Weights of a small mixture-of-experts language model, trained from scratch on English Wikipedia: 2 picks a token, a softmax router.
Below are experts of layer 3 (counted from 0) of a mixture-of-experts language model. Rows are named router (the router's row for the expert), gate (a neuron's input weights, with its number), up (a neuron's input weights, with its number), down (a neuron's output weights, with its number) and show model dimensions 0-159. Each number is 128 + 24 x the weight over its row's rms, rounded and kept within 0 to 255. Numbers have three digits each.
Before each expert's rows: "raises" lists some tokens whose logits its average output raises strongly, later layers aside. This comes from a sample of Wikipedia text that the model never trained on.

# expert 9
raises: "ah", "ad", " critic"
router:120098135134127159177132130120128159091139099105096146155142172113140157050136119141134164146084123065159094187131166124189151111114107111144103120091142185122135137156148150113106122129140137167098112097157139093100132142122111081132141121147135133138103125094141161098081086139126125102143145131126146166134132134141110144096105083125171149166175138117094097155140124105145088121111132127081085117118122068113094151135145119139148095128125140154123071153147128151139139098131166
gate0:170132165109145131128143135132187137120090097101149166126105103088179117097151096126141135096103134145138133129127140126134125103099122115135141127105098116159134122142123124121113107149150125119128129094096148163155099131124165173109121098132122177109114147116130128144141116113152136123155147114138154124115120139101149135143184100081107127121174140115105066118143149102119094135151100169137132086097119100134149104124113111124159113132177121127117103133133158110158130111161105
up0:124100110133125099131097121133116082117114095099153129154129103141160161112083143160112142144123067123105099080136153157091093134151118113130123120141154100142158116134131073148138097101135145163127086151150145137062147139140107144130158107132149116133154102154119142184145149167104155146138159095092136154150111156079167100172127131122134128183152140134137148120183155136087100135137155132120108161133125124066129169135111136145126140082150135131133138117128154077084116137122119
down0:142144114126150109112153124152100130135095178136114108095168099133134130119098154103114133137129178107139097153123162110136126139147163148101131187100136165126089144168116115130114130128141103135104129113154070150128137159133127118121145137123152137120121164099115120118109163106165138102145165136124155106147159060142124125110104121120114145131106138116142171106160141109162170146151124114135150114150152151114108135152116117062123155152124157112147119119103119108084140140129167
gate1:104134162133124154154137111138164145146135106141138144139135154146123125139101154153201142115112118138165144084107146113098143100114168155123150142099149140112059133123122142125133114124127121075126170133167103152185114097097172161122169154112061133138137147091116130120113124068128135079137113149120127103136172119139161136086120140089144119075095122093143069170151109133089118090135114141192167143127109121134105123133159126120117190156095151116162152179104172128132114106132152
up1:137100107147116129133163118145094108108103102146157138153111125124131163130102125124128116149121131182145193119117128144136136069109160147149117107100141136114191126110105126144116095098111116102113107125153070140152146138113131127175146154129112078133136104114134139136126150132136137129148133121122099126080121098107150179098119125110123138098108160146108124106151171154114145119118152141173132148143176153120151168117118123161100136132140108077151098118155129113174093135076090
down1:134117105097080179105118159158148119117113135152137147109084158124160147138104168140111150152150086102115136126169109176131107101119126136157116128106120139141089167146108139126139105114147122105139138154152118146114111151133117132094200112085155124080135146109134104130118093125108142122143116172134131141138119148131148079164170142128138126162159169124153101108176136118141151117051114116152125129130184141148128118142111118160112105084155148123131172148154150108179164085112154
gate2:090125107127135145135142119164137097131118137159176136132123164100063124112151145131144098116065147149174143139092156140104154090159128113121118130122090157085090147125134152167114167156130095117140122072152102124137156104162141137135142157111128094156123073100109109147073155130164126094113128137136139110115115114119125139118124120172094104144140109161146101086122112135066087113153079164130153154097139126133122095091142150150102082148094130165094122146117142139127142152152189
up2:121125100100121129134133144157128116129135135157120077132169141163117109113142109140075124141119097116104125123109127174113100135149089150111123162162109161123115099178130105100110097141102143153121155121127138086094124125107145140141124091125126094113125103070073110156126130174110108095087133120096133127159100077100122107139182123128121128142144091115100147149131121118100151156089130118133110113118136110085118108112122139108105097128133118171118115136115181113146120152186114
down2:139109118119156138090118144124119108082126144115130120096104084152167106126166135151131099162106124147140113114114150134124081134137151176143154126128099140090152114114131161115142166118109143131120110110121122124074129166138157132132126087134158111115175103116119100101111111121111160105114121132146108109131147117156176141126120103096110166154106129126125170108114147131135161144115179123138149127174099125105149093115106114126138121140109130143154117139148122128135149119152129
gate3:110086105123102163136141108111105096110157132137124154132178115160105138134145109127143156072108137107097136168154106129086137131116122106168153168109138117097133094178162124178121104129163138130182133132126168134100128118129114117115169115122123119166172104111139100155138165116107080115114146129124143120147068102112111076129134121111105122129101125096108141121133104168138105135136102121138119116121142121123142103094138109103147142088098113152134109132114119115115101123111121
up3:148082107141100070131137083125090125138107160143131145146145142132121162126124121132143124136170116105139108137106195132144145118103110129166155142106163114133153118154172106138120097175129149146095078134086121112092133139115107093128162140140097119150101135108122095128144131159129072134128114102087093130112117150132089130119170152108116130191129122128149184123178127107169121162090139168172138106087133154101141088111092114069159119099120088160115114137135127145156101151127157
down3:118147137127101086116107112106159092083145122082147135121131151183116127135112140106125110113138124114090124155148147126128135121137119110175130109070118127122163113155163131122094120175126155152136124168153119139109150146115076136095133101129081095099128122119147086137097100131108125126154135093152084149067182162146149130120159130117086110131129163164178097105126124150133101098143137084142130141078139123081121137151091130095129121151142136129128139091155136176099190131130089
gate4:096121142157129135117150123091156105119148142131109160121153143081091153127115144133135099150119122112102148152157100111127125132153111119137141128139110126131093131148143145177151168152129117170146159142144093173089118105144133135139175149111080130118137141130098139096137135150157161124118156077149094094138130139117123096132156114138123140116148130145138152109083161134156139132168124129072107106109120117120143183103132102147131115193094148161155125163130104137135176124153162
up4:133162128165119150143163130091149135132125108122115121148086153135134150170103139178067114142124114147138118097128096111114120145126168136111141124190125082181139162112079135115134140114102123142097127125143123156122121149113139104150083099142141136156119127180166137114115080137145127140121109142106140138137141139146156129153118129121074134122144176093145111136116124172103141133113125150159127136117153145121127117112123114082145106109089125153081117120107125122175153124135094
down4:142091148142132189151123121111115117163114091063159141138142121148087106155110079101095106151174109132112136133121145155173115119140142098143175134138127127137114130103092121167153114105135131147143099160116157153140129105109177125116089129138109160121123160113118082108165134136072111145148132140120149161136134118170112121174079137120132134145116144189163144137108107150139125155136129133129140155117127154092102127106122125099131095169154110145136137063120127127089146125182122
gate5:139142129181164110117130137142194147124153126155134136191111140150134147128136107107121125137107130153118106123120148096139178125092113122140129134125087149131139160114135145100105125093163148129113058142139098144152135096129137094131172072132110122105128119132124124094113130145143157106095144158118124112114145129121120138123120175167103155136147080133133091168160083160111119150125124097133162093119091138131091139079131136097097170090151167146162145141097165099155129134125118
up5:133157186154115171125123124135155093145154062109096119146102122091171130105126130132110153127113125157157172138151117134097142093156156152059125116099158149141112134116146138104125114155111180142127117149153117136105107139125122165118175150149117144140113093112149129165115149165101117114134139129133139144120124114126147152123124161129143115164104119119116126128097116128126118187141154128135113106128119149118168131140148116122132091124133113121141122103100139122124121135125161
down5:105145098162118151172141137140076134182134091137101095139068142129127075183136129087124121086133136160152081117096116124127121135110142146163146144140133118117125102134122110140156128090108177111137143139141179122109101052123138126117133122096102122089097149118106130132165140126083104080092129113124147101111125158199137177147120117138103129127125145119123142109167109132101105115165170102132131108108125130148165130149138113145120120120144108139143105119142083089100121145131129